python train.py --experts_per_token=4 --d_shared_expert=0 --batch_tokens=65536 --steps=7815
Below are experts of layer 11 (counted from 0) of a mixture-of-experts language model. Rows are named router (the router's row for the expert), gate (a neuron's input weights, with its number), up (a neuron's input weights, with its number), down (a neuron's output weights, with its number) and show model dimensions 168-223. Each number is 50 + 12 x the weight over its row's rms, rounded and kept within 0 to 99.
After each expert's rows: a language model's description of what the expert responds to. This comes from a sample of Wikipedia text that the model never trained on.

# expert 8
router:58 59 26 32 20 51 49 59 63 49 68 40 56 29 47 62 62 60 32 51 52 56 79 59 39 31 51 49 44 30 38 75 55 25 54 40 45 45 56 48 48 61 33 55 57 30 55 56 56 41 45 31 28 63 66 70
gate0:57 64 46 49 54 43 64 43 58 51 44 43 33 43 41 65 32 42 25 58 40 51 46 78 51 72 47 64 43 58 52 57 51 66 54 52 52 56 39 55 58 51 63 67 45 57 67 66 48 64 55 75 44 30 63 51
up0:62 68 56 49 56 49 55 50 58 43 35 39 31 56 52 50 46 46 19 66 36 58 56 71 59 77 36 51 59 55 53 66 60 41 44 59 54 50 55 72 46 27 63 48 52 43 63 54 40 56 56 71 35 38 51 51
down0:56 57 51 67 32 40 54 45 51 62 47 49 69 40 42 46 36 62 55 49 54 68 56 34 75 35 52 41 53 43 53 67 42 61 46 64 77 65 59 56 58 37 69 64 54 53 39 65 71 41 40 42 51 66 40 64
gate1:50 58 60 44 34 51 29 27 42 42 77 42 59 61 65 53 49 40 40 62 53 47 57 32 35 73 52 32 35 52 55 36 46 48 61 65 61 56 42 52 54 86 57 50 59 57 47 42 57 60 65 62 76 50 45 46
up1:67 53 56 51 62 47 56 45 55 58 68 40 32 43 38 71 39 38 69 35 59 55 44 49 46 62 49 49 40 52 62 42 42 55 50 68 60 40 49 52 49 66 53 71 31 66 38 80 29 43 53 57 39 41 33 31
down1:43 48 53 56 50 66 57 45 39 68 46 75 45 59 49 72 44 33 46 49 71 38 40 52 54 33 58 48 51 45 56 39 46 65 39 38 57 52 56 50 58 42 43 63 62 53 72 73 49 45 35 65 65 63 49 38
gate2:35 46 48 59 44 39 47 53 54 51 64 62 35 61 51 42 56 46 51 75 44 51 49 46 37 21 43 52 38 50 60 36 57 66 54 47 48 62 58 61 59 44 62 81 46 41 56 30 32 40 62 57 51 55 37 60
up2:45 45 49 68 41 41 59 45 83 48 40 42 50 45 26 37 26 59 69 35 50 47 51 46 35 62 49 66 43 63 54 45 46 62 43 50 35 51 56 52 69 24 49 73 51 45 39 48 42 53 52 37 53 46 48 53
down2:58 65 44 56 53 42 44 64 47 51 66 43 59 52 61 35 47 64 56 37 35 50 56 67 58 56 57 21 47 42 61 29 59 63 52 36 62 65 60 52 51 61 49 48 43 34 45 54 40 38 68 42 24 45 23 58
gate3:46 78 30 39 50 37 72 51 57 56 66 27 35 38 37 50 40 64 48 33 42 50 58 52 24 46 44 40 70 42 52 44 49 54 64 63 49 56 50 65 32 49 45 66 34 47 41 65 69 54 52 54 59 54 54 61
up3:46 57 43 37 59 31 48 36 61 50 73 45 46 38 38 49 48 62 65 53 38 42 33 32 57 54 49 39 65 36 54 47 64 66 53 27 65 52 38 59 38 53 45 63 36 55 42 53 44 52 28 59 60 68 31 48
down3:45 46 58 32 57 49 47 54 48 62 34 70 61 48 36 50 38 61 38 48 45 52 67 53 48 50 67 28 66 50 67 39 47 58 44 76 04 62 57 72 39 55 53 61 38 43 56 46 36 38 52 31 35 49 23 57
gate4:24 50 37 35 50 45 53 56 34 50 60 35 57 54 39 55 56 50 37 54 41 42 53 45 87 72 70 50 31 63 61 45 43 52 53 51 48 53 43 51 66 46 61 45 54 56 42 37 61 48 46 51 48 75 65 50
up4:24 34 51 31 57 41 49 53 54 50 52 30 48 74 24 57 52 58 45 62 52 41 44 59 71 73 68 40 29 53 49 51 65 47 45 56 41 40 53 43 56 40 39 32 64 54 51 44 71 59 53 45 48 59 65 61
down4:46 37 80 52 56 35 63 34 26 36 73 70 42 69 69 48 50 46 51 38 41 60 22 62 47 50 40 62 48 51 44 53 68 40 54 56 52 43 48 55 31 48 65 47 54 59 53 31 36 43 61 42 43 50 81 49
gate5:52 47 37 40 69 83 68 33 61 50 37 31 45 34 51 27 59 52 72 79 47 61 42 43 42 58 29 49 63 38 44 58 54 42 52 29 25 31 41 47 45 68 56 30 46 34 51 48 67 34 33 54 66 43 60 51
up5:61 40 48 33 59 46 57 32 33 46 46 49 55 36 65 41 59 52 57 62 50 40 60 49 26 32 35 56 67 46 53 35 56 68 65 41 39 52 62 51 32 52 35 47 40 60 59 29 41 49 52 61 60 40 52 58
down5:40 49 48 42 57 28 56 48 63 41 52 22 35 45 62 47 71 44 59 45 51 56 45 30 46 89 34 56 67 61 68 67 42 40 41 38 41 56 43 55 72 52 46 44 38 35 67 41 44 42 43 44 64 64 77 30
What it handles: Spaces after month names in dates (October 10, March 12) and time or place prepositions like in, during, after, of.

# expert 30
router:47 45 47 49 56 32 49 59 56 61 63 44 47 47 47 32 51 48 68 40 50 54 50 34 55 44 53 46 50 45 57 36 50 56 45 33 75 53 62 40 60 59 41 43 37 42 35 43 58 57 45 52 50 50 52 53
gate0:45 25 52 46 39 52 52 58 58 38 61 32 43 70 47 51 66 49 56 42 60 50 48 44 69 53 69 52 26 59 46 48 73 39 58 48 39 71 51 59 48 73 39 55 61 44 50 64 51 47 46 59 50 52 40 64
up0:48 63 53 48 30 23 23 57 56 31 48 54 72 70 62 68 52 40 43 55 29 35 38 46 71 64 53 41 52 61 73 65 50 35 36 21 34 52 48 55 53 57 60 56 50 47 42 29 30 49 39 71 65 37 71 40
down0:66 37 42 52 42 60 54 51 36 55 60 48 46 55 62 20 59 34 59 31 29 51 23 64 50 48 37 39 47 23 48 37 67 52 30 39 51 62 54 38 70 50 74 45 58 50 39 39 28 50 33 52 61 38 67 68
gate1:41 49 60 59 56 26 54 41 59 51 77 61 36 38 47 31 64 48 54 46 51 53 30 56 40 57 61 64 37 39 52 28 47 32 48 52 63 59 51 27 32 73 59 35 51 48 33 41 79 50 38 73 44 17 52 56
up1:50 38 45 63 42 63 27 45 51 50 54 54 58 34 62 55 49 46 37 55 55 63 54 39 71 57 42 47 44 60 66 41 53 37 29 55 50 41 49 53 22 38 55 50 46 48 36 47 43 43 42 49 45 42 69 56
down1:62 46 61 62 66 53 27 82 57 52 51 54 66 54 39 63 25 57 57 67 49 49 40 36 28 41 48 41 55 49 43 48 63 42 42 48 41 52 60 33 54 65 47 46 50 67 44 47 44 45 68 46 52 44 56 66
gate2:58 54 52 49 32 46 53 62 65 39 46 56 64 71 55 50 35 58 59 54 50 48 41 61 34 54 34 56 37 58 51 69 77 52 28 47 47 57 48 61 44 61 38 57 45 25 55 68 61 54 50 43 47 39 38 61
up2:47 54 34 46 50 59 58 48 35 53 44 54 59 42 66 28 51 39 46 64 61 34 27 65 61 37 53 42 61 49 54 53 35 38 50 58 36 38 51 33 62 64 60 60 50 56 63 43 55 38 65 53 56 60 58 43
down2:31 38 55 63 34 67 41 60 49 52 66 50 55 52 34 47 38 31 40 60 63 60 29 60 62 50 74 38 42 44 39 56 31 43 55 40 62 42 53 50 57 53 48 54 39 50 46 53 62 45 58 39 60 47 60 39
gate3:55 63 46 63 77 41 60 64 69 54 45 76 52 43 54 76 72 73 23 78 60 31 50 54 29 51 57 60 76 48 24 50 44 47 61 29 57 40 40 60 31 52 35 77 43 49 44 58 57 57 41 56 47 51 62 41
up3:73 42 45 42 30 58 36 59 57 63 56 41 35 54 23 50 50 43 57 44 36 61 64 44 44 50 42 64 43 56 63 54 58 55 33 62 38 60 49 60 49 60 51 51 35 44 81 43 42 26 55 44 46 44 61 42
down3:38 40 34 36 67 26 43 58 63 64 50 51 54 41 44 54 52 60 59 53 50 30 30 24 49 60 43 41 44 46 37 49 45 55 35 54 66 43 36 54 47 50 55 40 72 51 49 41 34 32 64 72 45 79 40 20
gate4:50 46 43 40 46 62 45 39 50 45 49 48 35 34 60 47 45 66 42 61 35 33 50 60 54 66 60 39 59 46 44 59 71 44 45 45 43 55 19 50 37 40 42 28 47 60 62 37 42 30 47 48 42 52 25 48
up4:66 53 59 57 64 32 69 41 52 58 78 48 50 70 69 53 32 46 53 29 43 47 53 44 52 55 52 69 50 68 36 61 48 70 67 38 42 43 71 43 55 50 69 52 39 45 32 53 74 50 56 63 53 58 55 53
down4:50 55 73 49 37 42 56 60 56 42 59 58 74 74 79 53 35 22 43 51 88 46 57 60 53 33 26 44 30 40 56 51 33 48 54 58 21 43 55 70 36 42 23 57 45 53 44 42 64 45 47 63 35 60 42 62
gate5:63 33 51 61 58 43 73 39 54 40 46 49 47 66 58 47 39 68 37 52 53 53 60 46 40 61 54 47 55 44 22 38 53 29 49 49 69 30 52 45 49 58 39 43 53 42 44 57 52 30 35 49 32 41 52 49
up5:65 82 63 31 46 34 54 67 50 53 43 51 53 59 44 47 54 32 42 55 52 58 26 52 73 43 27 51 45 54 49 38 60 38 33 36 34 54 35 59 31 33 63 54 39 35 58 57 40 66 77 46 42 51 64 38
down5:45 58 65 60 56 71 43 55 46 46 48 67 36 23 58 48 57 44 52 74 49 37 38 60 54 38 55 59 46 47 62 52 51 50 55 46 69 32 45 45 49 50 41 21 30 50 48 65 34 66 44 38 44 62 35 44
What it handles: Colons, of, commas and degree words in academic biographies and institution names, like University, Education:, School of, BSc, Ph.D.

# expert 4
router:56 36 55 55 52 26 52 48 50 52 56 31 59 55 44 47 71 47 54 47 57 50 40 47 57 72 36 41 36 72 23 57 44 64 43 40 62 61 63 47 59 54 29 56 43 54 47 60 53 40 46 62 40 46 60 49
gate0:49 41 54 49 51 54 59 32 57 39 50 54 55 57 32 61 33 46 54 56 57 48 40 56 52 67 55 53 55 56 78 40 21 59 60 58 64 54 71 44 56 58 57 40 65 53 40 32 43 58 42 48 43 46 47 66
up0:43 52 59 56 65 53 59 62 43 46 40 23 42 55 60 58 42 64 47 46 52 61 52 69 43 77 65 47 50 13 62 48 44 52 66 57 61 55 59 78 62 41 57 49 62 55 51 68 45 43 64 37 50 43 65 48
down0:44 54 53 47 34 69 33 66 60 35 55 39 54 27 32 61 28 64 66 49 48 71 57 59 45 69 61 54 51 54 61 50 42 33 54 34 42 37 44 41 45 51 57 50 19 51 49 53 61 56 47 28 26 71 50 17
gate1:41 47 41 34 64 61 62 40 46 64 62 52 36 47 48 47 51 52 48 38 37 41 70 67 62 57 67 51 45 49 22 47 68 40 58 62 67 62 55 53 62 57 51 51 56 32 53 52 55 39 39 52 44 50 65 47
up1:50 51 47 40 41 58 36 47 23 38 36 42 36 30 43 51 52 51 39 50 64 50 31 31 50 49 42 40 44 51 66 50 41 54 57 50 44 59 44 60 56 59 36 47 47 64 27 69 59 52 56 74 51 50 53 43
down1:20 53 56 58 59 44 66 55 38 35 44 62 60 51 72 42 35 60 50 54 50 77 63 23 60 53 40 30 57 43 57 47 33 59 42 51 43 53 52 51 43 19 56 47 39 83 39 61 55 50 72 25 60 50 71 41
gate2:34 34 61 41 48 33 40 45 43 41 53 47 42 46 53 63 58 32 56 46 38 79 60 50 63 54 35 35 60 59 38 44 68 43 32 42 23 50 46 57 55 17 44 82 52 59 57 35 36 35 41 53 37 50 35 45
up2:59 50 26 53 54 43 72 75 38 41 56 60 64 63 57 59 41 70 46 58 42 45 45 66 54 61 52 42 51 48 60 69 38 48 57 50 50 51 50 38 54 78 48 40 51 72 37 54 66 82 47 51 53 61 50 53
down2:43 61 61 66 56 38 36 42 45 31 51 31 63 45 50 52 56 62 50 47 55 53 54 56 50 51 48 71 54 49 42 41 40 60 58 44 66 70 58 12 33 40 64 77 56 63 42 56 52 34 57 66 41 38 61 42
gate3:58 66 49 53 46 55 53 63 36 53 34 36 56 26 43 40 43 36 51 50 38 56 65 37 48 63 71 59 44 34 73 47 26 44 50 70 25 33 50 58 35 45 43 36 35 52 36 58 64 51 29 43 36 47 39 46
up3:58 44 47 43 54 39 54 62 35 54 40 37 43 37 44 36 45 23 62 60 52 50 39 42 48 87 58 56 45 56 63 58 52 62 43 67 41 44 39 46 42 38 42 27 33 43 40 45 41 62 40 53 40 52 40 60
down3:52 51 69 52 63 46 40 51 64 59 42 37 65 47 43 52 45 56 43 37 47 35 51 45 40 31 53 59 35 49 48 59 35 54 48 59 44 60 43 34 29 73 68 44 40 55 43 50 41 58 51 38 48 51 27 42
gate4:39 48 46 47 42 55 43 65 41 42 70 38 55 28 54 50 55 44 62 62 60 53 59 39 49 59 61 39 38 52 49 46 34 50 37 37 51 61 61 37 29 40 45 42 67 57 47 37 36 87 70 51 72 67 57 34
up4:44 55 46 54 28 58 39 59 32 57 70 48 47 62 39 43 44 40 75 73 49 65 59 57 52 76 59 35 34 84 52 63 42 50 51 35 56 60 45 48 44 66 45 57 52 59 66 43 42 42 68 41 38 64 58 29
down4:61 49 67 49 74 33 65 50 40 76 56 50 27 48 41 35 48 33 38 64 59 49 61 51 37 92 60 37 49 52 55 42 49 77 57 50 59 65 37 64 33 55 48 74 39 38 60 73 64 67 57 34 48 43 46 59
gate5:59 44 36 55 71 58 61 47 48 52 49 51 44 62 48 46 59 52 48 35 50 54 38 39 60 39 51 67 44 42 51 69 27 54 67 52 29 49 28 44 76 51 44 47 47 43 77 48 52 59 39 42 55 59 46 48
up5:51 52 45 68 54 46 29 51 56 54 52 48 57 46 59 51 53 43 53 65 43 55 56 62 23 63 48 42 40 63 41 50 97 58 33 51 60 41 71 56 39 49 44 39 49 58 27 44 52 53 51 48 58 61 45 50
down5:67 44 49 55 82 68 33 40 36 56 46 57 62 49 72 53 48 34 75 47 55 57 65 43 53 50 40 36 32 48 62 42 69 39 35 63 62 65 70 56 59 35 47 44 41 45 54 52 40 37 25 52 40 52 57 56
What it handles: Pipe separators, colons, semicolons and dashes in sports tables and result lists, plus three-letter country codes such as AUS, ITA.

# expert 1
router:57 54 50 39 55 46 48 59 59 36 51 48 30 43 40 56 46 72 35 53 45 53 43 86 30 57 55 60 50 47 34 59 59 43 60 43 52 53 42 70 27 52 40 36 53 22 62 61 53 41 51 26 33 61 42 36
gate0:62 62 39 32 43 25 43 40 57 39 74 63 43 67 48 54 37 27 36 66 52 33 22 69 36 34 63 41 52 63 56 52 35 48 28 38 34 49 59 37 31 57 46 39 58 47 51 40 38 44 70 65 57 58 44 49
up0:37 36 59 62 55 72 36 55 46 60 41 44 48 28 47 33 62 42 45 18 42 43 61 18 43 74 60 48 43 40 56 62 62 33 41 48 40 55 42 52 14 46 63 46 37 78 45 70 65 41 47 47 32 42 74 47
down0:28 55 25 28 48 69 32 34 73 43 51 46 30 58 56 53 71 40 20 36 40 41 60 37 61 55 28 56 47 25 48 55 48 45 50 35 46 57 38 50 49 59 53 37 29 56 56 62 71 65 39 33 37 36 52 46
gate1:48 60 52 56 37 39 46 44 34 30 78 52 42 54 51 32 53 40 36 41 46 58 38 47 45 52 45 77 65 57 26 71 70 40 65 29 39 60 33 54 69 44 50 29 61 54 40 50 41 71 47 49 52 67 46 59
up1:20 60 43 52 54 62 45 45 37 43 62 48 33 48 61 57 77 41 36 45 28 59 36 47 45 62 65 55 35 52 19 63 56 35 61 48 63 67 49 75 52 32 51 42 60 53 44 60 33 64 41 45 38 75 30 54
down1:50 58 63 55 62 55 63 43 58 50 43 23 53 54 38 53 58 50 55 49 53 23 47 41 25 43 42 49 60 51 34 57 49 68 63 69 48 58 47 65 47 46 60 50 57 42 67 40 36 53 67 40 54 70 42 54
gate2:50 50 42 63 44 55 40 50 46 43 54 54 54 40 36 36 53 36 44 60 40 40 34 60 56 41 54 59 70 58 57 46 51 50 55 59 39 36 45 60 44 33 88 57 49 45 46 31 49 48 47 53 40 74 55 49
up2:41 50 55 42 52 55 67 56 52 45 54 30 66 46 54 56 44 56 46 34 52 43 68 48 34 63 50 42 33 58 29 65 63 46 51 41 39 45 44 42 48 62 33 43 56 28 58 64 58 32 60 42 65 58 58 51
down2:51 52 51 64 36 44 53 53 46 59 47 49 52 60 40 68 48 34 58 46 61 56 62 66 61 65 64 46 31 61 40 47 57 64 51 41 61 56 60 55 47 30 53 46 39 65 51 40 29 64 22 34 56 54 42 49
gate3:68 45 41 59 42 44 50 56 49 33 60 47 57 22 49 64 42 36 26 70 63 72 78 75 34 51 46 64 56 54 64 36 51 32 43 47 79 50 37 59 43 25 54 23 60 74 59 44 55 65 56 59 12 28 50 26
up3:46 45 31 51 46 36 47 36 41 31 59 51 51 58 25 51 49 39 50 65 60 55 43 86 42 54 55 46 60 33 51 53 43 47 71 63 62 42 51 53 60 31 69 38 44 70 49 54 57 66 33 49 30 54 36 33
down3:47 56 58 50 49 27 36 39 55 47 54 76 27 40 68 45 50 76 47 37 36 45 36 48 35 44 52 69 59 47 41 59 60 31 54 70 66 51 55 75 55 45 67 47 62 56 63 52 52 43 33 61 41 56 48 42
gate4:27 46 34 48 52 37 51 66 45 61 71 41 52 65 38 60 45 60 67 31 45 48 48 49 70 35 60 63 56 60 42 42 60 56 36 58 75 36 52 52 39 47 51 60 36 56 68 39 71 51 72 47 48 56 54 62
up4:55 49 54 54 28 50 66 47 23 59 37 40 60 54 34 35 52 66 55 46 50 55 46 60 53 56 63 14 47 50 48 56 31 42 36 58 69 45 44 59 55 47 67 73 47 63 33 20 54 55 41 55 62 50 64 50
down4:54 60 57 44 69 53 66 56 51 53 77 52 46 45 39 45 44 47 54 36 50 30 51 35 44 40 41 36 45 62 43 38 30 62 65 65 53 24 36 66 52 56 46 51 43 55 44 67 75 66 42 55 45 51 36 52
gate5:42 48 60 56 68 59 51 45 46 36 44 59 28 55 86 75 47 68 40 52 48 60 30 62 38 47 49 55 62 56 65 50 47 32 63 55 67 66 59 51 50 39 47 39 55 62 33 68 70 48 53 54 48 56 38 36
up5:38 48 24 47 42 63 55 50 78 54 76 35 64 58 52 28 48 50 65 37 54 65 65 31 56 21 51 53 50 40 51 36 32 61 34 41 38 41 46 37 73 35 64 33 50 52 74 31 40 58 42 56 68 50 71 83
down5:57 59 38 49 50 61 47 43 69 38 39 38 48 52 52 49 62 47 61 38 53 63 52 52 28 50 71 48 24 68 68 43 63 47 51 47 45 45 46 52 67 37 52 58 59 38 38 38 57 57 22 52 43 46 36 45
What it handles: Direction and region words in place names, such as North, South, Middle East, Western Pacific, often after the or in.

# expert 10
router:80 41 58 45 61 39 43 48 43 43 47 68 65 46 38 57 45 52 49 52 49 50 49 76 41 49 60 66 55 56 50 54 53 42 38 45 39 45 55 87 50 63 60 52 63 49 40 53 56 49 40 40 48 44 47 38
gate0:66 53 37 58 57 54 58 57 44 50 63 53 60 53 40 39 56 65 59 49 39 29 56 55 50 43 49 37 50 36 25 56 71 63 37 36 32 62 32 30 62 49 41 43 30 42 45 76 40 44 40 39 58 61 37 53
up0:29 60 61 48 70 45 42 74 56 67 51 48 34 83 50 52 50 64 64 36 49 59 45 62 36 51 51 49 65 36 31 37 46 54 53 37 45 49 31 57 41 46 20 33 59 62 43 68 45 45 21 42 47 59 36 43
down0:77 56 73 50 53 36 40 38 68 53 60 55 42 42 65 43 44 45 55 84 33 58 64 52 35 37 49 58 51 46 53 44 64 57 61 56 55 53 43 59 63 54 50 52 51 37 40 55 32 46 41 54 42 40 59 35
gate1:36 34 57 40 65 48 19 42 43 45 45 50 37 27 48 37 44 53 71 48 55 53 47 52 33 52 65 70 57 53 48 47 48 39 74 50 60 45 51 44 36 47 60 46 53 35 37 52 41 41 42 41 36 41 23 37
up1:51 43 49 38 63 48 41 43 64 64 54 46 53 40 45 38 79 44 40 39 45 60 43 72 43 77 48 53 36 62 66 45 40 54 68 51 42 70 52 37 53 32 36 46 50 63 33 65 55 67 53 37 62 55 51 50
down1:65 46 74 64 50 44 52 48 43 43 38 51 25 52 45 29 51 62 52 62 64 45 40 54 41 36 57 38 32 53 52 62 46 65 48 57 38 66 66 59 55 43 61 58 67 39 41 41 45 37 59 32 63 44 62 43
gate2:71 62 51 59 44 45 46 59 35 43 49 57 41 64 44 63 37 46 27 45 31 52 80 64 38 51 49 61 72 58 45 55 56 48 56 37 56 52 33 47 46 57 42 52 52 49 70 54 62 40 60 54 29 53 31 39
up2:27 47 45 44 46 47 68 46 36 39 37 41 44 50 57 33 65 54 59 69 49 52 41 45 55 63 47 21 47 41 40 36 42 45 50 55 43 44 60 56 66 51 59 41 70 44 34 38 55 61 36 52 48 32 75 60
down2:50 37 13 37 72 44 45 55 72 53 47 48 41 57 41 60 57 47 52 64 70 35 58 49 37 50 35 39 50 50 35 50 38 66 51 36 82 69 44 46 39 39 55 24 40 48 11 54 65 45 60 46 31 63 73 53
gate3:56 42 49 49 52 57 11 64 66 63 38 38 49 65 53 54 53 42 59 58 50 58 63 59 45 23 65 47 18 60 73 77 46 48 47 54 59 63 50 57 51 53 58 43 46 68 69 47 62 48 26 42 39 38 57 52
up3:59 53 65 45 64 55 55 42 32 59 25 65 54 56 31 43 44 52 49 48 42 74 37 52 51 67 58 64 71 48 41 37 39 58 46 58 57 54 52 37 49 46 61 54 63 46 40 42 30 46 66 55 49 69 66 24
down3:43 65 60 43 56 48 45 58 52 65 27 70 57 43 54 46 22 60 57 48 69 47 48 47 53 34 53 58 41 39 51 39 63 55 38 49 47 31 27 57 72 61 38 40 50 41 36 84 57 40 52 57 36 56 64 62
gate4:52 27 57 58 56 66 62 65 56 59 48 47 37 67 49 42 44 59 49 45 65 45 39 45 41 69 40 67 41 62 33 52 32 47 62 55 50 59 54 52 55 41 22 53 70 49 26 56 47 31 40 54 33 63 42 35
up4:57 43 61 54 41 46 88 40 39 69 41 37 61 69 53 56 49 21 32 40 44 58 47 59 46 58 29 41 64 49 48 57 43 47 76 43 46 55 38 54 43 45 64 38 45 41 45 81 58 49 56 64 54 60 37 38
down4:41 30 71 43 68 40 60 58 68 58 26 61 67 63 78 61 59 30 52 35 37 50 52 42 53 44 46 40 43 51 64 35 43 46 43 64 51 62 37 62 28 29 54 48 42 46 55 58 57 34 54 57 63 30 49 71
gate5:38 36 71 26 56 57 45 40 72 48 41 52 49 41 61 54 46 51 62 69 68 57 52 49 59 68 38 35 46 39 47 41 43 52 58 68 53 46 42 31 44 89 80 66 38 45 26 40 46 50 36 50 36 48 47 68
up5:56 52 36 31 55 55 63 55 43 56 37 39 49 51 43 53 72 49 55 55 59 39 30 53 22 44 65 53 56 53 49 42 45 51 75 30 55 65 50 46 56 34 42 33 39 47 71 21 69 67 58 66 54 61 61 43
down5:42 74 30 42 46 52 55 65 50 50 38 54 71 49 50 53 80 48 43 73 40 59 37 39 36 56 56 45 44 45 53 59 50 56 57 30 52 50 41 56 66 49 64 57 67 56 67 64 76 38 58 39 58 53 51 70
What it handles: Articles and possessives such as the, The, an, his, their, plus the first word of Spanish names like San, del.

# expert 16
router:47 59 41 73 58 54 48 36 49 73 55 50 63 38 55 47 36 53 42 52 36 44 58 50 33 50 55 56 59 39 61 45 43 59 51 53 49 52 56 22 30 48 42 48 32 57 40 43 70 46 37 46 40 39 44 60
gate0:41 51 45 50 71 54 38 37 60 61 33 47 66 57 44 64 53 62 45 47 67 35 50 62 49 51 47 49 65 52 50 57 60 56 51 28 52 66 52 57 58 44 42 43 53 53 45 42 56 45 55 22 40 53 70 37
up0:73 49 35 47 54 36 52 55 40 55 52 59 29 68 33 35 42 38 35 81 36 41 48 45 56 42 43 54 63 52 61 72 60 54 29 56 58 41 56 35 57 36 41 56 45 53 38 45 51 55 53 54 59 39 39 60
down0:55 40 37 35 59 65 60 47 74 42 46 38 43 46 52 45 51 45 48 45 56 38 50 26 38 57 50 54 61 47 39 36 45 56 40 49 26 80 17 52 46 55 68 40 39 43 56 61 22 48 56 42 53 52 49 53
gate1:45 39 44 65 51 57 62 40 45 66 34 51 44 59 42 46 52 65 36 58 60 55 52 65 41 41 37 53 41 70 58 58 49 64 63 50 50 44 45 58 26 24 36 61 30 41 63 58 28 49 57 38 58 56 49 41
up1:42 44 51 72 32 33 78 71 08 53 51 54 46 35 48 57 47 73 51 37 56 35 57 56 33 49 60 59 55 61 51 46 38 52 48 47 49 51 63 51 60 58 39 57 57 52 44 48 36 28 48 60 41 40 48 49
down1:45 49 56 46 58 41 43 75 37 41 32 35 59 48 36 52 47 68 39 77 57 50 69 42 57 75 63 52 38 64 48 45 29 57 51 58 32 50 49 60 44 28 38 51 45 52 41 50 60 45 51 50 63 56 38 47
gate2:50 54 53 46 36 57 63 61 56 38 48 46 61 50 61 44 54 59 41 29 44 33 48 68 60 39 64 60 52 62 52 60 56 44 44 48 45 67 48 42 36 61 31 45 50 51 33 62 57 45 64 68 54 32 49 63
up2:33 54 55 46 28 44 58 36 59 48 45 40 43 41 55 58 66 47 37 31 37 58 22 53 66 57 65 48 46 47 65 66 43 34 64 48 48 74 46 59 41 39 26 56 61 54 28 45 53 61 56 39 20 47 44 65
down2:72 37 50 49 56 43 68 37 45 45 54 63 52 50 29 61 52 43 66 57 50 58 48 56 56 55 43 52 60 44 48 35 35 58 53 53 57 54 62 61 45 43 59 55 47 69 22 55 60 37 40 52 41 47 38 47
gate3:52 51 58 42 45 43 53 74 54 41 51 35 50 60 42 58 46 58 69 42 39 56 57 60 42 54 37 64 30 36 52 54 41 66 71 77 46 44 27 35 33 53 56 47 64 50 47 49 34 51 24 60 51 51 49 30
up3:38 48 71 46 66 37 51 60 57 57 53 57 57 55 74 46 65 38 56 62 56 57 51 29 35 52 46 65 47 54 42 50 46 58 68 72 45 43 32 47 39 50 43 53 48 40 39 54 38 60 41 64 28 53 60 30
down3:35 36 52 64 49 33 60 64 60 53 48 53 60 56 51 62 62 45 65 57 38 53 67 36 55 65 55 41 38 59 24 38 39 44 60 65 64 43 16 56 45 52 44 51 52 58 62 45 40 50 55 43 50 32 19 56
gate4:31 53 56 65 50 31 72 30 44 20 52 70 39 41 62 38 60 44 31 60 58 38 54 68 61 52 58 46 54 38 42 16 26 68 38 55 56 55 36 46 26 66 35 55 67 71 72 55 42 58 41 45 51 62 37 53
up4:27 54 43 59 71 52 39 46 54 46 38 83 66 36 50 22 73 41 19 48 54 42 42 45 53 54 50 40 57 57 54 36 37 49 44 47 42 31 58 41 42 57 37 63 80 44 61 39 48 51 56 61 74 51 38 54
down4:46 46 50 60 57 49 47 74 60 28 56 50 55 37 55 61 49 34 57 50 55 35 74 41 17 35 58 72 66 48 53 64 45 59 54 67 27 70 19 48 54 52 36 46 69 69 60 52 26 50 48 60 49 47 43 51
gate5:72 42 22 66 54 57 43 48 53 53 72 61 47 47 39 43 50 80 44 57 53 51 49 56 47 66 49 49 32 55 50 26 36 28 54 49 44 47 55 60 60 68 44 76 50 39 56 41 46 49 42 44 42 55 45 60
up5:51 37 38 61 61 43 58 36 69 43 63 78 61 65 34 58 51 71 46 48 52 55 52 52 45 40 50 70 46 40 53 37 56 33 47 40 45 38 37 46 68 70 33 58 56 26 72 47 32 52 28 24 42 61 46 45
down5:40 51 62 31 48 62 61 43 19 44 69 52 52 29 49 85 23 44 50 80 43 46 64 54 45 42 61 55 62 49 59 34 54 36 53 64 62 35 55 62 52 48 38 52 51 38 53 49 39 57 67 35 45 44 28 45
What it handles: Single capital-letter word starts like V, E, N, I in names and table entries, plus commas, in and In.